From a checkpoint of a small mixture-of-experts model trained on Wikipedia: 20 layers, a variant of Adam for the experts.
Below are experts of layer 6 (counted from 0) of a mixture-of-experts language model. Rows are named up (a neuron's input weights, with its number), down (a neuron's output weights, with its number) and show model dimensions 0-127. Each number is 128 + 24 x the weight over its row's rms, rounded and kept within 0 to 255. Numbers have three digits each.
Before each expert's rows: a language model's description of what the expert responds to. This comes from a sample of Wikipedia text that the model never trained on.

# expert 38
It responds to: Table cell separators
up0:133131140115125116128162108119121193114152152123124153174163131122137083136111120141087146116158123127098108136117107113089150129122122133138123146168143109113164139135132133125114144074089151102134068123149171103151104118146104140116085136123114095132166102111170148139103134083119126131166117156158139157126079124108112159115144112135116128130183162116101145126147172075128171118109
down0:124146123155137162101103091132142103133121142085152118094102138075145099138110140142090130139105124169145131164136160131134178132138120166128134141104155118126094102072153126162132137075166100121139162108103174173139126127134133090115141137132103131070094125110165112150144136111110110135080126116108168147150106178138129116160118085145142112133110148111122142121163118164114108128135

# expert 9
It responds to: Mid-word syllable pieces
up0:150107067128116111154113113146148128152153143131145132150152121136118095135137104108119097128150108117114115090126154127138086138128121150151096154132163122071132083129113116140090133086109142105196128148143158148128070145137093124136144164130132135130137163143124048117141123138138132125120116123131113142105136123137188113133100176136129123157121143154134041113130156147131121125131
down0:140114133161154096135127107103167123127141134147156127153153175126100098102127133142142150132138118133161114084105142107143135086098140160106135143084145128115130123124128110139133117143097107108101099127128133157185125107162167187103059128174113149127073169118118132139143101116106116153161087120159140131076112158133151104115150131121121146127117103106117142128157174125155100090126

# expert 35
It responds to: Commas and closing brackets
up5:151101115138135179139106147127183127132112097097123138166113123154093136133163166142123150098190102129131129124139125164115157145163129126059105139168131105096128098144121142127106164134114118147154077118116117139101099122126164101088155120121123147111125117104143140143135123146103148129083131109151148171084117127172086118153125186150141129092126135134115130149103090102104138130115
down5:113096104179079087110129137128126158158138133104124148109151126099101102141115162153110108119076119161141153152108121139100117113171111160115117142127099175156117158078149121131128119139151149143139166128170122123159082100127110117123139105160178145124104168128109158148110119117145129158147150133146137068151134108099173145142130108122102101080128115115135133108114178123132148105145

# expert 61
It responds to: Foreign word onsets
up0:110082162144096115113149175110123102116124130123142102125120117112127147139117131124136187131135111107120123127091094105179100144089101126165120164148104152153122086139126131134160162094115100138111145080110139150103160135131138161140139140117093104109133144109129124161136159076123156072129194124118159109114127124107157151139124103119088162133102144096169129117130137096088160119114
down0:144163095155128090131128157112135076134135186134156090107087119088133130113132100127087112062161115172111134131102115123091087150157122156120139125162129150155098115143155136122146094148115119148136115143143097139117130138122113118150117156101123100134106121157168115150080118120190118132104130133108161137126134135131122106126152095123141168113111156109120159130116131151093196119154

# expert 5
It responds to: Row starts, past verbs
up0:142114117149140117096086121139138109107081121150100138107129153130105118183126137107067105051114114164078120137171125119130116140127077133143149127098116114164151119152170123153139117134151159149131127130173053126177104122142107113132136133113113091139087142105134173141107161093126156124123113134124143110126130095130130149116131129154142162138116139128149150146101124162110134143162
down0:082169137130156132125112139158133099120141161136157108132143124073120176094103158124148133141096157100145152128136111156083087110137137173142142099180107105117163130112116141114100113146122136180142137137133122095125126096093111146139172118119130150122099121138081149063103100134139151134133158141121138125143099153135116116113165132158143094181134139109108136136141134114148115132065

# expert 24
It responds to: Main verbs after subjects
up0:103123163126141150092120110114144111101102115122105149141132117172130098135114084114099121113143136102117087122137118194107144120153140100118123139153168125129126117099131159140143151127118105133121066139125154102131116074169123122101166140138139081165114130082139173138139166120158136109151146131144116144170082115149100122133128121105160140162121091108130146136164093083082164144126
down0:129140107123108158133132102123126140137124154131101170145117165138093132111161115103128135141171165131112124128116130109117132120139168139155139144099116103119143095117107141105107097087170119156178155119145130127139083133095140146125115098106108144102139142108155111178157156134165136121099133139194172074138128129152084118096126089107137125156106142100109133104075119072129172135142

# expert 39
It responds to: Connectives and relation words
up5:103128156145121192130136142111164141146108124114156110105187136105095091109094122149153155145124095116120148140108119129169094137089134130053139145125115155097105126120149124115145130084133123136161151163108118104126087166100151092099115116140122096137155183110114112139149101091105109114103162126153129114141140147126129128114134119139125133083133125148178081128129155087155144120130
down5:136149106139159131113098132146092113168125118143121080161122152130101115109128134119146140102155093191187149101132113115134147156130126096127110129153133149124175168151165147119094146122110133138140129102105109091138117134122128098101117154087119112097136159131077122135128147094099137148118113139141125154140147080072116131123111175163121163164139146126146140180131113142123083084143

# expert 21
It responds to: Modifiers before nouns
up16:154108138107105090155143123129093137106075146159140128136150140151137154113120102090157166143173102126148104127100147123094141130149143156152122156191134124138169109091155160143152086114122129084143092140148122131130086092120110103144133168132089089139105106121117133139130117136137146156121118122077151152107147143073133115124083116137141138105092106136125081151125132126130149174099
down16:135102152109113118102134162132146094113120167114159108122110142108153110118142097117135138163208192123142142083126119139118100122152121201106197153147153105148131145140110077177139110116120159090127151148128118136130111129104106142108159105127142127134109149122117149134169120132117160110114112141107124094116114117102149115140149114144128061132107099131144148122117091135132145098124

# expert 49
It responds to: Species description words
up5:125139108121144138093161115132140145128130084132163093146134093120146142137114126138113135126092095097137105149095138144154147104063153113187138123156104109125136130143108160135147167111098136160090109164143104118138135110157166163091134153132136115114177125129087079124139097113165148090134106143096132093104163170111115156121107122107119116148157184107161125105106108099122130120143
down5:129102125119134131148152131131143121118165099099105143098119165100099090128139148094132148157142128107175109089104160121105154129162138127118066140098107121168129151145145122119135156124166114150113138116137114121148138134097136107171121171147083123159110137160090098102138182142092124132099119139084133086158117161178143114130130117144162155136136104109130121127147088175108077119131

# expert 44
It responds to: Year and number digits
up1:135070082125168130127119103148156119101121113122113112147164128169143126132107113090121128132207158075120119137137133118193099114126137127148136150131147132096134157152155114128078144113179142115163087109124130152170122150162134142126158161117089110132114123094133120132116109154139163116121155115120136153132127129173098124111138127106123133101132131120151109132138098105066159086136
down1:172145099148098128100121147153152147105098095126098080111161120118153119098119085117103135124093118094135122184104146173127145147152106135091137116124106125126155167107132123113167172124074146157106128132125138135138143116146122098131108112140136112115130133155097108138133081142057170124132134133144147110085114147136168141159132118155098130137158158152089150103150112135115150168155

# expert 30
It responds to: Table and quote delimiters
up0:113130115095110164109094097106119121113156123136110138132151112167126120153126121148149129154107121122128083125123108182163132078143139118139091133137095177119121142158058127093164157108096135143123121151123107173149130115128138086145143163141120117135132144094104124165137062147137177135141127122106129121127133167148093163124142130117107110167135118123162145083157159086096123131150
down0:166130162103097135125117117145136151121124130139097146173106170101104123128119112109174145150142122106124131128145123146107139125085136129097118065153118142123135149075115141117115146143169140084126129175114115109140118124078122137181106109127145141158105141065098119111164176106151100099099134132168150169107097137127110117132155111142149134104137135151107097109123183132118164096118

# expert 59
It responds to: Field separators and colons
up0:150114106137135087127094101116117083162105130104104088139123119150111108147141130139122103099156104091148137138133156138106121151132105130109136135160078109103134150200144099108136178090128147123176168103126135123121144129146146130075123103130104157122082102143134133148173143108181121106139146117124109161122091124112117171145115115147141151149144109116119065113173121136147156134135
down0:151142138131107122072142143132132143125079136117102124111141155125125146148167088109126139119131136111099142124131070117135192138139132123121134133113145085123144139141173139080152152158100093083144127140160118144157070154114147138104139164171145131114147118127129084130126147172078134120109148137137156143151139103119060112125131129096149119114114114101129107142132142120071146125177

# expert 19
It responds to: Surname first pieces
up1:098073136111097124113122107150126150134112114127101127156137122148103134130142111180118095138137086127155186146110130115126108125116126103109126145176101158133112129109158072129166125098106106122161096153169093111127094134137140103147189124149139126135152140164092141150105119182116130119132079134105136151140130131130158149130142109139076134125114134153116100097139120150081163151178
down1:106119164120104130148094130123137101145122157150146167136094147080087138113101111097126142147147147111137117123102135133129157112091105114144138124156141139193109098149114119150152140127148152115115128151160166139142154145125110154159118108129092112160137063179130136087148181156118178173126133098142126155164102146114099138139092094123125116142138119089101099115117105095106112147107

# expert 3
It responds to: Space before numbers
up1:108135130110115123150160169101139081131110152131141095106131130111088170111139147068189102116146115120146135136078087116056130115135144122126103132090120192130190130123107140109138139125166133174138135118120121164122135133151136106103142136159137095149118105105135154149132110091161098102131146145145143123138101107172135110153101136096118125119094154124161106112150141142132126133144
down1:108123142109166144117174148131100136134155147115145131141130094081124114153121125138162118132078093082131180129097096104125151115132126121078117137123126097130136057149128116122140120086091161119110093130112148144105122175159134162098115142153138143122110146114095116164103130137088117131135143111140097129159132133165143131144143157167132137179187143120174111099129104146135109132152

# expert 52
It responds to: Pronouns and modal verbs
up5:159124131103147118126120125114161148118118154159112129095115103158161130144107098104176083156106116113124126150174163152116140114158129118148115150138070155112144133193149095149090180099097097115120118126115110165133130116154149114108124102116138164121161110126076093137151114119111112108122126095111121134105129139094141160109164161129106147094114095155151124136134184131105136133170
down5:193118159121120086147122108129122151125126107106146135092103094119131136123103106123102163135143168124138092157160108106160143145078159124109132117127160159095112152096104150071150153084154138174171162141124111108186108098145165161120134084111116155142137143096113107113161131082097122149113171126129112139141148139105127123117133143123147133138128104102138143124141110139107117120087

# expert 40
It responds to: Copulas and Japanese name endings
up2:127134130156105125160135136118180148132171093108117119070150131121129121119091141130149141150124177133159087160109089073134140101155150156122127147119135166112118140104097153160106089095160086154162129108110108115117097116183121093107147140160072133128100107143132138114123125105111146120105129116108141132133147137119158132140105136179146128121128131165131096141132091096181114102126
down2:140140149145170145119133113105153146128143142143140157132150123142143122125094154128176103116160149124107138132087092131112130155107137109112090186111112125137110161169117139179082126137104123184139104097135143121113117134140082096114164147116162087116164129109122098168109153100132191149103134069098133136123116105134119128118136132129112133168117141105115116091152101117121115068129

# expert 2
It responds to: Name-initial capital pieces
up0:141106134130154133136123095105099168125136139123120104132116145157102134105108079080117115107150116128152080161096136115121112115144136104186128130091151059160114155121142102099096118149114120150102130114158149142099118147085114130152122130091128085143102158128146112150111146120098157149087163091138155141136168135143184125130169105152169126085149150154119147111120141155122135126110
down0:110154137125087127080138113142149133182094117119151114122115105119143150134115159133144110060096154087155130145103166101118087122154078100123131172148157121113111155100130140094145153132135116110141152107087127136136084115134190137115143132145135135131131069146145117127109113107133146154133135135168122129189069129108119131122165114119133142124120126144136142158112119146155168149091

# expert 12
It responds to: Name-initial pieces
up0:125108107130099138123131127145128084142095161157107070111142119147186071123171109155118118117106128166130110156151125128162167125113145116136144142129072138111089113138114159134114150165139149108085142125161140143169122200135163104105110135146157131081103145099108139124165116113101152149113148120131095134120099129112116128130104147146143129150117100144131133066137156132106121134160
down0:087122165080146104109130088108142096127139088171121172128126163116085143164129131109103106114146114155124130105132132117103133103122123173160123106131177146138153110146152125150122125130129156146136137119107120196128130131081115140121142115122125110134133088125099148155134146061124103116110106190171151120133146113140102111100169136118150135118148132142144096106165101120190115116127

# expert 23
It responds to: Mid-word suffix pieces
up16:142139138130162116124162118126165076149138130155156125104098110089141135169160103131099124134139128145134107146142115126135132180123112162149133134147125118153154110134139140105157139129118141147069072131131109162103119142136088079111154138119110106131165176097105177180098152158138130142065098104125140110164157109132106154102107147137155103111086135108135116099109154120105104131123
down16:124113127128077169112141099159077160133143083150117097134123119109083151089098136143106151091094120112110129127157120127112147087165147135132119127158122164127116179148140131127131126152169155157167146089157173100132138136117145134141090130115135131132072128146108105124098171106147144103137120111119099123095123146140162095135140134077122175134140117128138113149111143094172166142146

# expert 62
It responds to: Abbreviation ends and also
up16:134115136155134147105126152157138134114111141149143096093204147133146117127137098104130167102146131134145134134152120082135083135101156116102122132181139070103139118109145099144149146113166116179159133113124112163098115110158150119159181117102083094106139108122124127122152149170127113115102141094062135107075128165147159125149139114159132123105127115133122108112140138143144115141135
down16:100155133085122070147153095139167136150115144133107127151113100123160118152111111129134100134107115123104167115118089107116163086154124091136111174071154134143165136116095161152136158107144131127109127099127159096117121162169128140121120146153141106122077149161116118127126137143134146116118109086093152122160097112140159133152141103140119144100079112128160123106192170144141130148128

# expert 34
It responds to: Genre and category nouns
up16:154139133116125176123145137117157138106124161177106126108132107130151101139146093110079133070130114110143118166114100136145126156123132145096069115192161149112149109141134156150120101120123161122114112133122124214141144156139121136138113181125087112092137145130150143117130123142097127111128096119110130139164109161120120162120124128109108166148142158098110110104120138116132143080180
down16:132149181101127134100170160106129091100095112140151122123122127107170129118121112135137110162152160135109124150108143111126139121151076130107131133118136143096156126101128148176125082064094148110153075122134108126123128174112096171095137114122131143120149115166090156132121134176118126123104167132152100179092126154118088132133143142118171137123165167133123120118109102123114169129133

# expert 48
It responds to: Given names, country codes
up1:104130120120145127122156163089124095121164181129134137114145133111105131130154080098095140078131120120104100143153102126128181103141145164096107119114183100123165153107114096145100085135128136107145145135144147160108145154133133131076151163196077100113084141128153135122079160133121133094120149128109144142119166133152123156141104140129108150135116151115104113133109148110140146109147
down1:110127116112123122094108172129125143142155119106125093169093109124121129136089096141169126104112130150128126110172155180126156154179141141159147128148155124110148097124071108143128111128165167104114150145118143124131169179104157156143112126161113118139070130105121108092117109112139162128135130144102113096119113097176149134116129102103115145092084108094131172155148114144151128115101

# expert 33
It responds to: Common head nouns
up6:132189114141149158128120076125149131137107084151194156114134140105122106119137071117156138125115126151114114109116082141165113093090159138129143130110113166103169159140091122119158132096156149135131129134128141089143136159138111107167119157123138132104117132148129149122124130114128143104154105139121106125092062146102107126091133150137121089133154111113070093131164118103152164134136
down6:120109143119111120151114160123127139130142150081123157146159130121180113131162110130140147125137156122153141117170155132144085115132109145107128112124071109153096107173144124126176159148097079116127126107130064106100137095124141112123108124114115131136157121124089123134143112178117126104064170139138122084128153129170119142156174111092122111129104110108173148102098143163151125118109

# expert 26
It responds to: Date spaces and months
up1:123091125115140102137140130093119152172142136134127151142135088153124101190151148094130139121148134155115122149153100071103140073088148112103100148129128162144162123137118120115100152127176110112146131121096143093136112116143066146141111127136140082157116137140171123124114104108122125135103101136121152103132091120097137170114110157177137134108147119157157139130149124168134177075121
down1:110128123169085154110125122125099103134102133151122111127156118127133072149130189163109183140154151145157143127149122104082090093134142113160157157135151123132098099156110134139137099186128131099075111136105136116148165123142133141120141127149138086126134143127155135142084142108107094143150101122144100121117141112143160077127146127101087121155111124119175142115118130156137154087087

# expert 63
It responds to: Commas and or-pieces
up0:131136124155108145110146129140095132109146151115130127100161153155118119099060131147116106079122116164112145155128113142159161147107141098125127170115168186148108119189151121108093152116118144136161116155132099113152114118169145106132175154134102149113092112144122104118118138123104139087104150088130114109108137158088123128174173104132133168159073096146141117133140134109119124119119
down0:117176130110123138157093115102158104170128136147129153121117124123117154124137148120102124134156088168079148101129100128147148149149119139118151101119111147177109114130127139090151158130140072104090186124152130089133114092136124126139122086109123131145100121111112137123146103107101134129101114137154161139152164119084128121140094109090092183179172122123111124173123136156097136102158

# expert 14
It responds to: Main verbs after subjects
up1:124115133121167125119106089129164164134089111166139177119132177125127096136097103120123117084136129179153160133120077096108123099124117127095138110118152119134115119142108157130112147103141119120113119150102096137127102178104161096150142110132120162103145190143168110171145117130047134099093128109144105126151127125119118124168128107130130176134133163129114133157115140107101126104141
down1:112127150087144123138129163141146131154120152112121106130151085128084105148158104151079147114131136119136124143118158073153072134139142164123107097110094137121113173138132136119115108115169114163171118173138112108128147146150094128113096081115153157120132162143114113151127136070172094132092137138140153116149141183124098114150144097121089148110101140129103159161124105134151127108123

# expert 55
It responds to: Name first pieces
up1:161098134126147104104126138117096127129148120116129075130128109144133161126134141120138128089089132111125131127136114137163152138166123175125151151110082119133098139103160143199132118159171115183104118119129103131149111123169164087122126123130105101153094134109131110134089157139079127140175162115105148175070133168144101130135101127130066117128097134139131112107120159149119135125132
down1:147136156111157091135159110094135151123135146141098141107148120117140159145124145137111110138168129105107132090183136111105174119111098173124152136160160134157140097136145131103143130123156123099138124128109130167121087135091140159124124161115156117103145127138104186109184132087136152092098096145120098160126074101097127114139145131103117138157111162104127124138064101113088135138110

# expert 42
It responds to: Places, directions, sides
up1:118120125221142105143136064105132121081128159136122094142151142146081113176141117137148134097128133079112146151126123146155131136099117143143152124093137116094139126120102091134095142100110127128105133158109097184118105126112130148127142138148136082143115119136119151157126114130117116108131146112118131112143169146093095157104130150131147214126124120123118148118171108125138118085129
down1:122099098151094153128159127132177114128150131128104127154113110113109114112121134104145146139108132135145161119135106122173086149115113093177160109075092181125139149134109128121148096160161107144117159102152106102126157114105141125183116138155108138106131125113148166105109158128152134131151137180139110086105086111138150089103093091144117115097131153168153145109146122116126079129158

# expert 10
It responds to: Places and structure nouns
up5:098086167139122129158094187101144122135165156136091096143112147146137174131162107117118083128151159091108110080151129123135099142131137112161158126140132117122115144215123126119151105111116119120140131115154064121163120140111131109140128141141115119121096140157096091129123129168115150098146140148131155127086146150104147125191082111149124144148116141145140111110133129095111131124125
down5:136128122153143172160116073136092140096121090123141103128107109117067130129141169098123139124105133121163117143139146163138162111165123137111163156107115109143121163085097128154123089155136131149123133136143143113105111185154124158151120150134158133150130137126158136135118093073090097132114094107161113120081082123095158125146142159166125141085118111144146119152092151120159150130143

# expert 25
It responds to: Reporting verbs, "to"
up5:116076139151121090125129126081089147151146146135118118139106113106111109096096139074077150099155152148145140133156085120149133125130134116106128157141134159134119098098161096146154109112123094189142125153103131126162140137132097172151137138119155120114130126087127112145063124171117170126070118136130099158117139170140114132144123138159152110110163119143116150141134123148108137076125
down5:129120159101156152105150173105133165100098173155095122135167122146145137116097088125162141120156122137123101114162098141159148122110100153157136132082167088143135124084156127117136133125142083139106135120125120123125140125161191106126108105105152132139129099140122118127183113105098132151143131073112143139105112155147133133123081120144113082155087136104108138085136126104166142166132

# expert 4
It responds to: K-syllable word pieces
up0:127143139131108168130129107162113096133121125154106075174139126118103147146116082130102132141151130152141057122147070118113140104117152144140155134134123134136133162119134141146126114158163160116119128141121107135089090096170166123194145128153128137152090129094121142124169118072121186119094143132153092094103105109111130146126108130113125116125085154115098124138115119141090130113157
down0:156118089184108104138122148159141158153153162097141131094177140092144126139131158128127157113122121092147152118114156099145124180145140113116117134124118149117145112134138082081169168165102087123123144144140114110179151134086145121152112112113126139103135108137098144138146111116091122158110107085144128095167135107092141128111156130143139132126134102132152163113069072120117148101130

# expert 47
It responds to: Sentence-final periods
up0:146139170130062124131112080098110129086076137169119114113098108140081156142159143131153147113172167128142167104131114110146107120144107133114141126147107120143130050123098151134118152119107157110135161121126100179146158153131134120121083130158147119088153174108116143146133127128143101147139173122133155110159147135110144126092117138113137115125163119128143124105097119134091132123170
down0:142148126125117115122148095143078116111156107133115135165085108141112133142140173117141115125140126117103157111132111138142180138109098097107184100109109122157164123082113102145121108142155171134087167128096132178056136155117106163149150119143149128097139168104123098141126163121082135155128155111172119138110139124114106188115113117137107157112140124118134141141126099138096142152113